{
  "balance_bias": true,
  "groups_per_token": 2,
  "init_std_router": 0.0175,
  "num_key_value_heads": 4,
  "attn_scale": 0.177,
  "init_std_o": 0.013,
  "optimizer": "soap_variant",
  "learning_rate": 0.00547,
  "warmup_steps": 200,
  "decay_fraction": 0.35,
  "decay_shape": "linear",
  "max_steps": 3154
}
Below are experts of layer 11 (counted from 0) of a mixture-of-experts language model. Rows are named router (the router's row for the expert), gate (a neuron's input weights, with its number), up (a neuron's input weights, with its number) and show model dimensions 0-63. Each number is 500 + 40 x the weight over its row's rms, rounded and kept within 0 to 999. Numbers have three digits each.
After each expert's rows: a language model's description of what the expert responds to. This comes from a sample of Wikipedia text that the model never trained on.

# expert 5
router:421509443474486454541480564517552508578488493471405546525564503430525519423466529520550486517475523479525457485592490527470518458493572456470465600525518455483513549595496544448516497460444485
gate0:570517435568543545544473497533483572468493534484491516515577506558463518460485527475548432499424490435545462498585465500427484485543477464525510461536466485545513531519501500490523491461452436
up0:430537522478530508578533510490540462597475483517515566581543508485515514482462480482491473507520507539516496456515513481445510500570510465519459498489540441488470507558492454447526503448492447
gate1:537584516535522528482491498519467521560453453590374550520490464469486582482501499556516451428533472502552500427518509515516447524544487495514539451485499409483503544554528530486447521462526443
up1:560547477533503467399502436539535472439519526502520553541536550512517510489396484476461514481483478523474492518452535509428468453456449493501455490448463454514485474458510513529522551470485503
gate2:555480544479431508472458486481469503563478455553505518476579496488619483469501436509498518477560541615483499482536451441511514485482526529500445516551485460457574538507485527462432535449499514
up2:564460488517519591535522468518483486499439471507450525503473568531441505525482535443483492532476476497558399587437490498460501408506558512510506505511454522530518502503441463438552452549458464
gate3:421499484533510511565593490509510523544416519487392576532571508499491529419529527485483537466501523433455460527581509462544503493528502525530513578470547491445493543485502528493468546426486531
up3:518501473491491473537559609449464456500500463581481516423538540548550485488515474499491514483552453525507634537500521515520524470492403541505478460470526467508503583528444474477548482570464444
gate4:556503480540538530523482514531508561553446524473561487510522449440508490388502516490510548533474537468439505555592563513535518432428573439567483597563503560406504497491523547450483503450505476
up4:470446449465424523508496507473447506499459427469549482535449475532472557487528480546484535518544477530516504538396574517566533509451495583458519523513491504475543550519510523532453487476514506
It responds to: Single capital-letter tokens starting a name or word, often after a pipe, parenthesis or quote, e.g. D(iploknema), N(ordkapp), C(ops).

# expert 45
router:419487519514567478461491510459470536491509488511488481451588510439512542524520488554509476482479420562470574518497565490445467470480504508482423484514519463473445571478475413558470575552470435
gate0:445534530515531550537548529468523549470507444591476508545516519508448456513548465495513496519457476480462560482529541502461459499506479516492524501520555448488538494571505499466432459541545521
up0:577515493448518526608510518558544521486507535490488493471445472500490473492461460396528468510443537470480438519486420573516532489511541466514503525519477573425560438526484464464537482509482570
gate1:518478545486530537475487497397435576511464443490493539469568429487509501383524458518488488479423542552502497457502591522523459482501522484522435558460496436523522536530499415515453539512560439
up1:399426504511521484479530515481542443498476572464507577418484494404446511461550490558463514489489546575462533513510491523472441469510517472517464501539524492505511503408536475545542515460457471
gate2:469567561560548514511480534454460495551465497515484428426527506482507492499568426575479484520491429536441534494477545493469465549437457479494491503472465438531428588370532515553452514489446481
up2:455465492486520531445476454542506528537520492473478519525575489475538504430477427444496487525587526493467509500483503522405469461437499495519461515500453529521489570447518452449497520522540552
gate3:453540555511484568462495560472453467507522528499484484506548523488527525524510445563585493541555551487436536489549533528459516433475510534470498439440435440492523548402487443509493517522528478
up3:465491580483502503449404492492491508471532534523483481552546525510518484492481516513486511456479480502500468572523513493461545498506543543495510499469481522572562530468492518470512510557601511
gate4:468455460521511513415465549419533492552460527515510549443490519489443542502519532603566491555500471515474494503512562529477490512499499518508489480533519427439553457504471480529512556457510525
up4:538524433482443488492473531457491482548522506521520479494499479531481499507494509524543511468513454527538515491582448507567465465550479551516481512496522513587465490500408425458522477430571486
It responds to: Adverb endings and discourse words in running prose, such as "-ly" (essentially, presumably), that, this, not, only, very, always, plus paragraph breaks.

# expert 9
router:504494504474490444467497439575485525484479482442500422499499502526506534406542534554557512512516522438519507521503541460518527602459492473527513551573514506431600584541522470515410564511562515
gate0:463506494529555587495512466603485518488530531492487560489493538545500503364571479555454565463461503484538460517559470459477472518472546508496478546516482534461514544516471493530507476549513440
up0:502454427487525475580425447463468491458595456509509501465465518453406495492547558446476447539524517450492554512553504508499437497469511450489547523501445433542511510451486520485500469499512513
gate1:509442473524533505458436509542485495496480508546482463453448472497486561415535475410507497464476532491517508504562458500471490513516499460517496546471450456521525570468452466471448512517471511
up1:448404525448511515523501482513454470511491497513453561501490425464559506504476471488560542469414465501550474536503458500500461467527479464466632422464470500477449468439523569494483484470511552
gate2:536568508482489486480535486526561534489506459479499425572519516495431480472532485541561539509520516440551518488474506478458453571508482481520505489527496504432559534462532510445533483439529491
up2:484550499388484598438420505464466520555423523496518498494502491466484479480529464525476515511444425535515423518454488493593464477498543430511490507501485523487473515545503491491520458535480549
gate3:555566485472524577476516488431472464478426515491465530477485570554439510500525497494505590466466547516475465496504470538523547504512518516484563524515482533429519534485486531502544512506509599
up3:458440535484506536577486495508604546502521528478489520492562472401525445422484487463496542487504516535471517537457457487559592473463467437488534513560474439420489454504447521518522477452496521
gate4:515550479464556533416585451470464505460471514461513513490498500499435552448513504540482511468538496452503530533526490513448557576497468493532569523451493472481579543512508519466455556471508473
up4:512516471521452481451452497466412556521519517547486415446479543511546496494501527522425510536506484391494475504517452483500483543555523532512522506484596519544452518506476497511468499532501474
It responds to: Head nouns of institution and event names, usually after "the" or "National", such as University, Committee, Council, Museum, Championships, plus -ation/-ment endings.

# expert 58
router:491503489494556493528506595543425491439475563484465540478456552521483566497496466518498485547548402612497475535507555486482493525502496515518528468575526469482456540483577477439496552529472469
gate0:546532515543521554510517535505396528503452492568587520499528554513545543443509491525521454459533503506535491535506525478483452480469537466559534501593513448556445464466393445488536469552481495
up0:481540503466511488348532550433525507542559467518519502491493532449545495507495509506508531560478485540526491546449480488531447502555463468512490501534560548528475553525554449472541532386519467
gate1:502532450607439494521478505412473449485528488505514526531516516554471567452574543517566487466497494516421457544577581480504517481434499526511507463522440398538534514518495481461496513471538563
up1:544420493494456520523481471497492514549535520559490559513525536443573478483539524533477391515467555475508512471491447472610461492531448483495474555447518554518508512549429618526560483585464527
gate2:562542483516503534467575526508473516506502498503467546490508443567501486465573482465542470470534453531513484504529509540516498465503494453575503416507520438539498507481482492500584553471606446
up2:610479495520509510574488476518483569473500463528497459489535576454438529463568462494554478499546493493475558530493453483517531531453497475524583415480513520475557427487420530464446443548456539
gate3:491451437510534509507590535485415516505478552511420539537499478545391515515557503402504486502534463589505496558463532488523538566475536479531490488496493486516510449482487515481507469475509489
up3:484537492533497477459514507525526443507494523467506470474519524504533523463446523449521524540514495441496463499486496524514554544484449525453543520396567555499490518449463536471414458548486505
gate4:547508509453509545466575584484483483595470499552547472480484492430480512508442524513552536504547485518498482569424562508502454494500539503533577538471483433577466520458550509402434478503553506
up4:510401548423414531479510482478513525506543494479622548591542465503501511553475525511466497484495515443484517528530527553428505499495470516527547653518534497512505508481532512490515559551492460
It responds to: Opening parenthesis after names for dates or disambiguation, "was" after a subject in biographies, and word starts like dep, comp, ext.

# expert 31
router:547482537561513515435446463447548460563485505506499520507516503496500481493540487554448476545542478481483521423545527505459462506548543505507488517537582499513552551481506548511468492492543466
gate0:420514493487556560521433422396532493526393506483462561458414492513554511504560485501492511531539534527474503390555496505516481479489564503449504496559492542526549494496508542505502451439544508
up0:477404558480552488499494490491393477523557536541455531478534512402514477465468444558557511506441480548560470472553582472522411494492522443397487479505530502500471526452497509458515469556515492
gate1:584543416523471528440486452485468531463526570507528554480514448537593488489517584532490504474459518519513485579571511480513508458543493524526505537465497495493505492501481497520423441486586524
up1:506501514500524503536490543491557471460484557561476520470481504566532495539460436601551523446530528503510535538601496510451540487497500474539528475459508474404530494500405536528413582559460509
gate2:524601486509470525473458474552466468453473460484454598574474467468478534466504499438502482493574473461495531419473518483503495487551497452529497536532529527514522502466477507484503512544505474
up2:520469566528445514498474523459522474507440457481484516547500501510504509467485545558491446507510444483494600470496492438530472473485502459542474525502527484523601526505529462482429482535473447
gate3:465584510450550481437475456500507513497481571495503494522495457520534478474514460570462520504500554426509524492557547513481470591544523556548432514566438480420531612506548532510472433549520476
up3:504510513448513479535523516579523448518510507497524459462536511419442572517454545561455434495478550484578479563540527507513439478535520519471569493476537487487435458486527501461516511438483501
gate4:571520491568515528474531491493530478554422490507548518576462493526530538487640516459441548450527474484487492464551543533490433544497506513518463495536497496396548546494447544537511466445562504
up4:469499472522535469496531495484498441514510523559424449521429470545515479523544547459450520563409517562531482454532529544498430515552524489552463484521410496489454507529524522486480472431504443
It responds to: Month names and time or event nouns after in, the or on, such as May, season, war, year, summer, death.

# expert 49
router:479451514501490463445466513542565537505503539501501455440403509581446468508586485481462423545495481567496495455468484527455521454436606502533505466471529518503560519485480550531574579507505519
gate0:481488528522538557501476486532461510477429549563583504458452478471523453421542564520446496507497517460500545501530563527519501506457535486523482511507512461558528450502431564461503531528530522
up0:514512508499509501487522558415414554504429513502493516541481507572538512465493545531440607472521490530500544567461476521545455473487529486483542487477492505506436407425487532463483508531442542
gate1:510504520511542510527380539503471515463518439545569513515501489598442472512569436537493521480441551531536512536507570457484453454463519523499407520468512526530529506477448543520580476507496503
up1:478534534542522571531469475455499473520509510422490481489480527482459506450474489500447527513446524448467515476492535415486522469502468406512508407534466492500502561478495511489579515468527444
gate2:480488532508530446458482513445509456590419493508482495504512484534480483488548534502515470467397502552437508482509530488481523505452580498562534468425512455529464543541478564487561508505551535
up2:554534483556467479511551494454461534477509481514528470477537483462495474535465512514535474524506524417449560494547504556531595546469472506484482519411470541470467539520519542493503557543521530
gate3:468472494418573533504461623490459491451482508503512497553520511519434568503540475489543476501501526546475407512414479496493467468507517530566462506452465477478453467434541532502539515543487470
up3:512599499524519493509494516508485464529447556520530529479511411484471568530456491519523488471422561490491590471501514563480476498515534474486458461551515546616511436541465462499482496546473496
gate4:491503536453597453565421491494510506461501575491523478492417538510474468397589464476532527518443544475479524526525501482551434542488566577536482490443555432468465529439442494497570530499481474
up4:477424388480480405462533538546493617477575405489442513499548483496454531496524454513489578535575520471455510570496532507450504525512459486520512491523488550471491572538550437527562504530517486
It responds to: Single Cyrillic, Greek, Arabic and Japanese characters inside foreign-script words, such as Би-ш-ів, plus scattered English words and exclamation marks.

# expert 54
router:464428496507482444506521495572478449533523521512486531493502546510563466552476561460430477500540447548545563546454468585464534499519478477489510430564549563560536475490567488533439535593430555
gate0:515455564461453503539513460516533491483410434547548513502499447500549525470560530520480485426485520522459436490536536495452474480489534546492560511474534474517566500478451500538522485543480487
up0:486489522479484494489531509529498541457597473470499454457504486493487490568462511432496526473502565538552466531494464566510519595591482425471449516451511542483536547555509513489482539479546530
gate1:471495554562515489444489560425494536528465514566537507482532443538454500501415578573514495494448611498529450514483468456513512482473473527458515501444440443530478485457485515472548441578457492
up1:513468482531527521432538460599502440517467489474463495511502544469574461520546455507558510534525449500544567464542461503465514545493539491574447527571525447455499440464488516470525463530457519
gate2:465456449478471530473502543504488551491550476458541526436501487505425477505421502513583446486553484514448543548538439515526522553463472593491568497473469525514557496522507504473485482468579513
up2:453536500524539456463534461507659556550551475614453497505501543555471498498448500519533513504524477507487549536455517483479423478448478514434431466460497493531494465495520467503505491512513448
gate3:546482502496595551536546484469453541493440542491507462497415462472490483407521530578548476448472453511468522454481465519543537547440512506530494510406495579512473488483517507444528464566559498
up3:507525501499503501494498431534532543454477502535527461563543503442505465516442478545559577522522446512483475448489546439505501523464479558434539540502521471472493456522518508417444499570408568
gate4:527571536499568528452442533479465435479478502484494505470495516552509510487523445482517487499482603506441527447505466495535447517531456599473539492492438521521522517468436462469522469517585499
up4:515465497443513587522547468494486496518449470499551449471483499544404506552519521475472511444540475481490548531400562478577491393556519485454559452415406439466554538558509456508457509547526527
It responds to: Broad mix of prepositions, line breaks, digits and endings mid-sentence or in lists, such as by, with, of, due, unable.

# expert 8
router:569425540565489518453483520531533516539450465480527455449456571476484538490526514458499507441552522485494431472495466517489531516549512448472509531460570432450541562481464578534536536453454431
gate0:424507523487555499444589482520469477483500509502493533540578442473561518491541508468547463468472470512480456511520566502485500499509519504536537494553496494532500566526487555516483602450489522
up0:492482490548452445512477543446441523481488568454482465542481463451555489487434488569524488545497490528536521494543474516526508496438494551465515538501513430524459465485546480543505444485570541
gate1:554517467434497399483468562521551491527452482539540520488511507453466499483517461521489521447487544508522474415459564450482479482543501466461535549440475529521529528497495534417422509516479514
up1:500490539466498504508555441486486506534515579434515537461488498494514465534491530518500532481493434444493464511459612560498438538502594504508503484499514595417518470526504512520480476520545433
gate2:496486566555593501485493479494542465526426500525518510498571465413458583589536500536448518466526585517532492540491528514471512510554430458487456522536540456525519442506429469541558539514555474
up2:552467533471481529577538455536560513479402536536522537490438450401497498530458536487468507517552540536551516492449529522547543482513535526495556492481482456433462499501481529544471491463531516
gate3:538470436574538523517516572585490481556484436519519551548531536487443560480572452499489558431529448479540549465496493496495426479539488475511469475498507453503520531539523436475558490517513509
up3:449535571548478439461503520528514468491478482472510466576457501575523532496480515484494444508521593553450611492486527459447527530476533508437486509516535529526486547487493466460428521444497510
gate4:520511493500526490514446437479529455538429495591469560474554518475443508461483494480503584515530469474540414500565470469515529539415469477433567497472532511564516555562512529515499484461489500
up4:433498548460533528536520458485429475518471472508525485506533488445607495551494508507517550566529513497523463575475485495484467581498518478528515526508477456521564500519483445505531596470526476
It responds to: Single capital letters and uppercase abbreviations, such as country codes (USA, GBR, ITA), state codes (NC), time zones and chemical formulas.